{
  "num_hidden_layers": 8,
  "hidden_size": 128,
  "n_experts": 128,
  "experts_per_token": 4,
  "d_expert": 48,
  "d_shared_expert": 64,
  "hidden_act": "squared_relu",
  "moe_layers": [0, 1, 2, 3, 4, 5, 6, 7],
  "router_score": "sigmoid",
  "normalize_top_k": true,
  "routed_scale": 1.0,
  "balance_loss": 0.00203,
  "balance_bias": false,
  "init_std_router": 0.0358,
  "lr_router": 0.00196,
  "vocab_size": 4096,
  "norm": "rmsnorm",
  "norm_eps": 1e-05,
  "tie_word_embeddings": "early",
  "optimizer": "soap_variant",
  "learning_rate": 0.00514,
  "beta1": 0.95,
  "beta2": 0.99,
  "max_grad_norm": 2.0,
  "batch_tokens": [32768, 65536],
  "max_seq_len": 2048,
  "train_tokens": 434000000,
  "max_steps": 9087,
  "dataset": "wikipedia_en"
}
Below are experts of layer 2 (counted from 0) of a mixture-of-experts language model. Rows are named router (the router's row for the expert), up (a neuron's input weights, with its number), down (a neuron's output weights, with its number) and show model dimensions 0-127. Each number is 500 + 25 x the weight over its row's rms, rounded and kept within 0 to 999. Numbers have three digits each.
After each expert's rows: a language model's description of what the expert responds to. This comes from a sample of Wikipedia text that the model never trained on.

# expert 54
router:562500516521495519492489524510531516539542562525525506491507501518501490499438525480454511487483503509480485471465489493490562524498506505489540486512517508475485508491464473509441529495501453509505477477532523543483512451529499505503484440483536518515537517525505500459524459476519507466488474537506484500521504496518482470508502509490521442497464502492519494475473512514515519463515
up0:468526520513514476538502500464535480489499526528494449522514516569525482514478485495488500473508531473482463450552469530510521512521509481485483469513494519450523481515498494500455509526534483497505459473513487543537529488515524492503492465500515523447545457465502513522485480511509466476528468501490542515524493550511515495493465524516508511471452479497505530483504497457493494507515
down0:474487463498475493496514524497505520521497510513511532537524502499484476533511480483510551486475483506479449543502523483571488499524508479471501493476453484448520519502478533473481533522472492524513509511502458509510525528471490565462520520493463468556524527512540536537524511492506544524451475489493491510519491496503545491526510484453501498508527515497506456497493468508485477511479
What it handles: Personal pronouns. Pronouns after verbs or sentence starts in narratives, e.g. tells him, his death, they, her, it.

# expert 55
router:519483546501491508502483519499543512560532515531517526527526508533518514483489501498473507499479459469502517506514496473498510506497471487527544466505498465494482506523490472507472479492506448522510494490525542547507504490520515500470462472499535530508538484520492527448552450478490503487478486571508503516501519513532478506494522505514572493506482502445521466507493543487501525493544
up0:499468491496495475478494493545546518513543514504500495482581464532473506516495492514504492497544474501519528470548493486466453502495499511501462507489478527509479467474464471521497515513477436502483498472468486495502556503511494497496476504552480513495532483514490464468536472530490501483487495506544531536506456478494552490467508519509483503561502486480504524513491521458507526504523
down0:462501486471538459472506522467494522491466516509504477522493518490542485504511473438505544519493530444519522502492465518512474482519529499514481527528530485543490498486553510483530447493491513488501499490467493483489485498500513527506498467450493516481496494510558548445512491506524453535516493530491517502517460440480501467515530464507528527520516491481529482508480536501519515511504
What it handles: Capitalized name beginnings. First piece of a capitalized proper noun, usually a person or place name, such as John, Mor(ison), Miss(issippi).

# expert 47
router:495537480451460501488468504477479501522520534499507546525518451486522494484530529457482555471480459441510551471479533490536484500485481499473478502489560484481517523462482533509484511446494513517558478495505478501496517479542521440499494474509476508508516490513499505489520487493534509487459541520543495485505493508502462515523535493515477513530474501492495507466480494492513512482511
up0:502496479492503540490520482496527458504533455529478530485502463499525520495491448459493539480460531467492513467456512522498537491519547441461511515530477510530458488500497524489466478493536497513513493495505534514437513510501537578469513511491512522481484482491534518454492473506525502471505554504468481520526503500501509501508488488529492468487486510505482502528501491512537527518476
down0:497482523491497453473539497484486441521520494502470546497519483501482508482491464466525511519465484479482483476542514481504539517520473534525498489481493464508507502499513484507503495480466501514482508477519507477510514478500484548494519476462505461462493463428527470495465461534531487525490505498519486509552481477477576453469483541503485468501486512482488476483503455476514468498485
What it handles: Latinate verb stems. Latin-derived stems after prefixes, like ject in rejected, port in purportedly, fess in professional, plus support, claim, attack.

# expert 6
router:528470481496462489480473518492484466537497540518519538543550521492495450483454549450461495477470452496517492516474517487496499507456539507528512500503505485478477519487439501510458493493513493502513521515528525503490478486541518498502470488466513508451526483509525512490556444487500481495474481530506475508486501513493467517555494502543528464508496485482506485494478534508519501497535
up0:532470513537497483474544513503520451515475520485512491484520484495464449442512514478490495497531487538494534465504530498527480483516529483481497502482540504480494511488496516497504463475480508455530468498503500497529553552487517485490475471487532480531506504537453470544488517494495448481447495515524485542473500523503519534486559509469492534498489517498518474521528526510484458505511
down0:498476516489493507490506487520490482499534526540533500480499468512479478456478505580497530491512494485511469452511521512426472548470497513478495502507531506510508484519528509474518507558488534479491482466491520490530509492520460478513490485520487518475434543533495505485522491499480447522514526520523504533509476517516548489491469508492504528467476490481530501491524475461465484494545
What it handles: Mid-word letter pieces. Short word-initial or inner letter pieces, mostly after c/C or b/B, especially "oup" in couple; also Camp, circ, cour.

# expert 56
router:524524522507484527481484493468495503532516535523514529520482544502488498494485528484492502512432480483528483537510525507558531527470521488536542520502551526498466479482466490514474497514518506466538502508548483516543489476561515487493490476451526490485495496518529491510510458522486503518478473514504511490501524465529456495547481498532477477500465493481510512451492504514459532489541
up0:549480515535518518501519529500546485457451520513524527528542513488526524488483518471471505530437502504499555492512517463505488505521502489509518536466485521495512476490506469478494487457485522510521477454517537502499492487541486455516481535516497476506455477476503512524486510521462498507499460518504497563463482514504489512523498470510514472499547525464509502451445493493493521495469
down0:520440482523467536519476452477504490498511481499498498548489488449502519514525487544536475532500482485474500498466508546506554547465562454525487497491510519497533501510494524454488487492509497527515513469454482472489481535489497540529476511556483494498474502498476498528489526523478496491460525522481491468460536523482507489482519475486504485460514514493477505478537460502482498481486
What it handles: Function words and word starts. Determiners, pronouns and relative words (each, every, who, that, all, she) plus word openings like se, con, resp.

# expert 28
router:499514483526466527529460495507517466539516541514502515543537518511489479511488525491482524510488500500516524492510482509479530497482517475504555494495549526498479509500499462500451481462487491509503469465509463515545469449500545510435489461504513535471525514489486502517502478536492507515412465503528494507509504507485477473471526513518489457490532476469473497526461503512490526492532
up0:511493501521490506465478496499521530563492471488485471478522475495476485530483480481474491480505474497526471480509503484493474485472526546516540502463487498507473472486478494552550492514466562497533520472503492527484445484448501510498519536540482478516528484469488512532491499459506524514454463543501511510502534499518535471502509502532530540485513483528481496513510521506436538501516
down0:546501432546523476515492458462484509478498527464502511464518512484489482467474510525506481485498493492498511510483481461466529498515522554490501481488448467494510465478495520546527522505485479475505532503526511507496514534490521519532478457492488492570504526543521440533513528506499525472503503470514481474525479463529502523527511486502511531500465469493479480562489497500514509487484
What it handles: As and copular verbs. The word "as" and forms of be/become (was, been, became), plus conjunctions like when, if, while, e.g. praises Varahi as.

# expert 37
router:464542517493435470498504545491521490543512537484513531515499502488469457500471549460500535484502483502505496494464470489540494518503508509510533488482506515471442526472485500468446505477520471475506488539509509502508502496528482485516508492487520493518522462500569500478535500478521486527502551504538495506468565503537459501489531504499520495519519463479482483535483533499493526523500
up0:500517483512483520499501488496516533523492472509498531505495536494497524498516512515482461436501516486524494458495489462509508525456537479511503504525499429512467504534556486493485477479483481483507538488478473543521502491511495496502514520471502509554507476483507539439521496491531525496477477539567477521471502482535443512491496459487516529478475486496535495460471494546517505523515
down0:526533502502512515559509509439474485514464487500491534523517495537495530491514450497517498495489526514542540506478531481492507494518493483508507537503505518464467480526505542490503425500478485522517500485471540557501507480508492433540432478497517513513524444480533522462504499481483477507481528506507502514518506519480506478481478523471509497529501518502464478544493516477521476498523
What it handles: List bullets and infobox fields. Dashes, pipes and bullets opening list or infobox lines after a line break, with field labels like Born, Website, Preceded.

# expert 26
router:514485505504474492464504489438514516556514540529523513508515501510529484474478541514463474488478479493491516526502515504508506491480518476476530481507546508486484532501476502463453466483547468513505486522513514533509489494515538500516497496488528505499524505513495534486549477464496507502454491537510492510471496509513480514536497505543537452476502462448516462474480557501476487488576
up0:540489504493482506514465527493472475541502498525495521497549489485501494484448512476469538481477474504501520485452472506473552545498474509498525510506528502505436480457515460516478492519572485510514523503510501541488499519534528428512474463515476514477520477472530520484491498521506492526502511512512465527524495475505497500498507493550542504472505514430490480521477513507499523497498
down0:478480505505500492512489506501490537454483500511543504443466491545481508539468500449509500501475499514474540491514493496462502528462513524562533511515485512488502489510505532529503499538509513520483492513501501515458566519464516506491540486559527512504514497524473468504482490519515476520511457468511506494485474512521488476460500518516545493529501458488458445506496444487532486505538
What it handles: Capital initial of names. Capital letter or short capital piece opening a name, code or entry, often after a table bar or comma, e.g. K-ate, GBR, QS.

# expert 57
router:505541515507471484482497522473500468520528545533544532516500546497509500508523517491481460475487516493501525528516516514522544515450493522480545463506498493490498548477510495509467458490538483529515522501531474534454505465557492510517470508450491497523487466487483542489540490516490491503428484504487495523516532493493486521489503534523543503554483463488489502473482518535510516486506
up0:471516520503495506490471532486502479476507518512487498521489482534473522506523530525471470503460542504523562491495508478502535547480480524493487475445494524505479497486553474501486483519511503542503515514502460565488525511483477495509492463462528501546469466541470479493506536493485513531497469492472523522463477492513508501478561498543505525485526462463477491466486520530490496463474
down0:513521491454513482501488465474501474527489499506533489524472489483481486505499467469484462532479537524524513515455486492498479484483487498526541474560475488488485524435470492481496486527498486486548487507560507520507489506512500518509477533567512497541544538501487504492487517538480498503455488506501493494454545494549552482457487468495494510544511464523472508517515479512494515495482
What it handles: Verb met, word pieces. The verb met after a subject ("he met his wife"), plus word pieces inside longer words, often in sports results, such as breaststro-ke.

# expert 25
router:525478500510485468481507519463485499550519572532545546532513548491501501475463534440472513432486455478532512506490497500500521544455537494499518508467542536482489499494462482525484501468530504488527505501495485508461500496512491487490459494488469525502496475513512553495506477500520488510470470521517516479529530503483496523545468504502535496501501496486474484501452530508484491503521
up0:504510528542462442514476534525502505487496522542466512518500489540513540520485500457496508498469499471530515503546468462508459486460492480508511477553509462549503496448479467467515498507516533454479498498488501449492529516496485495464491556506502517504484516485520509486484499521489529501471512472514486502524510538526510475529523519505515497492500443481510459493520519485528482475559
down0:502502508472471505510491469507491517511500481511468550499485545532545436491504470489467503459478525509506443477504501493498468529485465551509511565512485475465498499535509505523491546492533520502535509554495472495487500481506475518523504455474508503462485511508533548492496476502533463494481478497509499521545500501491492514515464522517492494512496502520522456506527465481478515501426
What it handles: Table cells and numbers. Pipe separators, digits, percent signs and dashes in sports and election tables and semicolon-separated number lists.

# expert 62
router:528480515501482468494494511443494468535541565534537503506536509507478482451484548465469489481493452443525497500480495475520498525500545486487510528486548517463458506457482497479490520470518511496513515492490477512500508487522510486503434485478506493472538474502525515503519468461507487522432482532490505489520520523518495487521509486505527512482486493494474471501489553508482503490534
up0:485461491496478515500474515453513471556501500479529528540454535506517488447493492508461494534526486504484530489501490452483512493526531486470487534522498502500478472490494488509500509523493490452547511523513535515496460504522520489501471461515454517515516471499536496462487528497530448462521474505543560535534507498453507472487509523510526522480491517505496504473508548484505528460497
down0:488507506512525491477466470493558524506460479490489476541468481512513496552537492506485480447508496484513515541480490499476516530481520497526496514505468495481477458544537431515524510490461517509470503532487517540482493506484529557507462498499477536493457499507509464500508502506496486480502541535564524522535504495503564493491497498506503500522507487515473480506452490531527471472483
What it handles: Table separators and decimals. Punctuation and digits inside numeric tables: bars, decimal points, semicolons, dashes, minus signs, e.g. 25.83, 1.40, —;.

# expert 43
router:471516463538465526476442530481505516522500551500543547519500533480525481481477520485473503488480464488528533502486499494492528515496503485505552513488473502481492488486450500518459468497490487480508518475525507518478511476502525447523488481447507489443508498478478504461537500500478500524459539525485480472485474500478456529489459527526566472502511504511467486481476516527499497508485
up0:476453509505513556459537480521517458502514479508516483509498489530497543531497534493501473477494478502493480493506535508579506482467511483488529510486483519500523446511503529515498525485505485497525537488470544519496502460512475492460478485470520477549481478453498508457490467473518484505472495546497553497503532512520516503459516457498525486453482544477537516500528497498493494490520
down0:468517486509502476469491520515521467509493506486509487465490555511489487515530468509519483520513513537523533476494529523492487497452474487508540538538485523520499567489475507482500492516486485538480493480516509484496497464525504498450481480441483470569514509481532456469482498512505496493538504512491536460510512489495479523480528508503474493485515486481554504432466441523511514504476
What it handles: Non-English name syllables. Middle syllables of transliterated or foreign names in Slavic, Nordic, Indian, Japanese or Central Asian words, such as ak, ja, ka.

# expert 33
router:493474474512484473500510503461509461541497541495509500539522516504520507468456526512474505461476477499533516531504519501489516497468524490504549499482533518476488498448476494503456488487525496497523501505542509511494503480520556510519486473509460512524538482519495501516529508517497520542429503518522476515532504489484506527520494515516541505549499473464505467522437557492477499443520
up0:504514538527510470477517484479459504529475513438488492530498482529476511472480520468488510502505490457547520470494513472480440524529475495515461517502502470436510492499504496485462522481478520515494564512471493529545496529508515476528529497530509452479533526499508491516519502478505496492485488530485533474515513487506555490519485525525503526509460528492525471477467527531478511457533
down0:519499507476525488513505506562434510501513542483520546555520480485523504516554516466486467542504460527500503482492467543492491464463552486491498487508493527494451499508493500515494470530478512495496575498482526521485491502536493480543498440514529532482524476500513527508480448485510506486516520497521498504463468497509531517500503498512506442520501492511459523512499510494493501531500
What it handles: Table filler cells. Dashes, blank spaces, zeros, semicolons and minus signs filling cells in sports and statistics tables, such as —, −, 0, N/a.

# expert 19
router:473497501484446484494447528462514480503519502507532527543488553473512477490515506477460485448474518495535532528484504549499489509458543498532516466513469481473471481468459511537455506446490515508545502510506509493486516496508550462531494502477484502507537498529504529482529503512477537498441510536474494520498510496483512505520489517533535461512533486498494495479506530515503512525518
up0:539528479517499515503453486426548543503506490478508467518501521504546503476491495481469481466481514519516517501511491461504500459537520480481517513492520491529485481497480514524538485481493483529496468535542527539471490500499501495535480525493470507482499543522494515532492506526538508486489513534515512499505470522471432472504471510514507506484491515444469508440509448543468508523504
down0:517522457557512520492458555513484509492511490487534517494503488482541510532487485493477517531510477500506506541505522523496504477462528493508499529483488513533476556460490491548532501512518521479492488520481539563491485517505502430514521473496520524469525519546473497504495498491496512499512561512469504444488458460489511495498454496481478515486477519530476461500482486489513538492469
What it handles: Single letters inside words. Single letters or short pieces early inside a word split into fragments, such as phys-i-otherapist, p-i-ece, semi-f-inals.

# expert 29
router:505500544489445496504489536440466527509504543546519515569513512492480469488491512498457509503507475490536511529519489499519503523483482505517506503478520475470482467493498476519452468484479496532522497484505506530508506506483553472502504469436492501514530500481499498468502503475479496498438485504510488498507498471472492500483521535511576452507508442520470491491507481542527523512511
up0:518519511533506464531543465507483562492506523522500475501522568502490489492502492495487480531550471476518496474532518516499505511493527474469493501479480502464528465490529477499496465496454460522470547491496543479492512530463515504506507551436500534504505485510486504523461497492524485518496494501480490498467493455449508476489475574497492554513516498505492484523498513479514512466489
down0:459513508495437508467483476495503484487507453513473480516546554514512502486533514477476489508544489480484555510504478494535462470470522491479525510492496482460481509505480534502486513496512504452505526517512484493522496487499488484481558511495499469506472474455505492521536521485511519521478509499520540480535529517487501509479554532484513440564545483537494512498547509524533509507485
What it handles: Mid-word name fragments. Short letter clusters inside proper names, often foreign, like and in Alessandra, Alexandra, or in Toronto, arg in Sargune.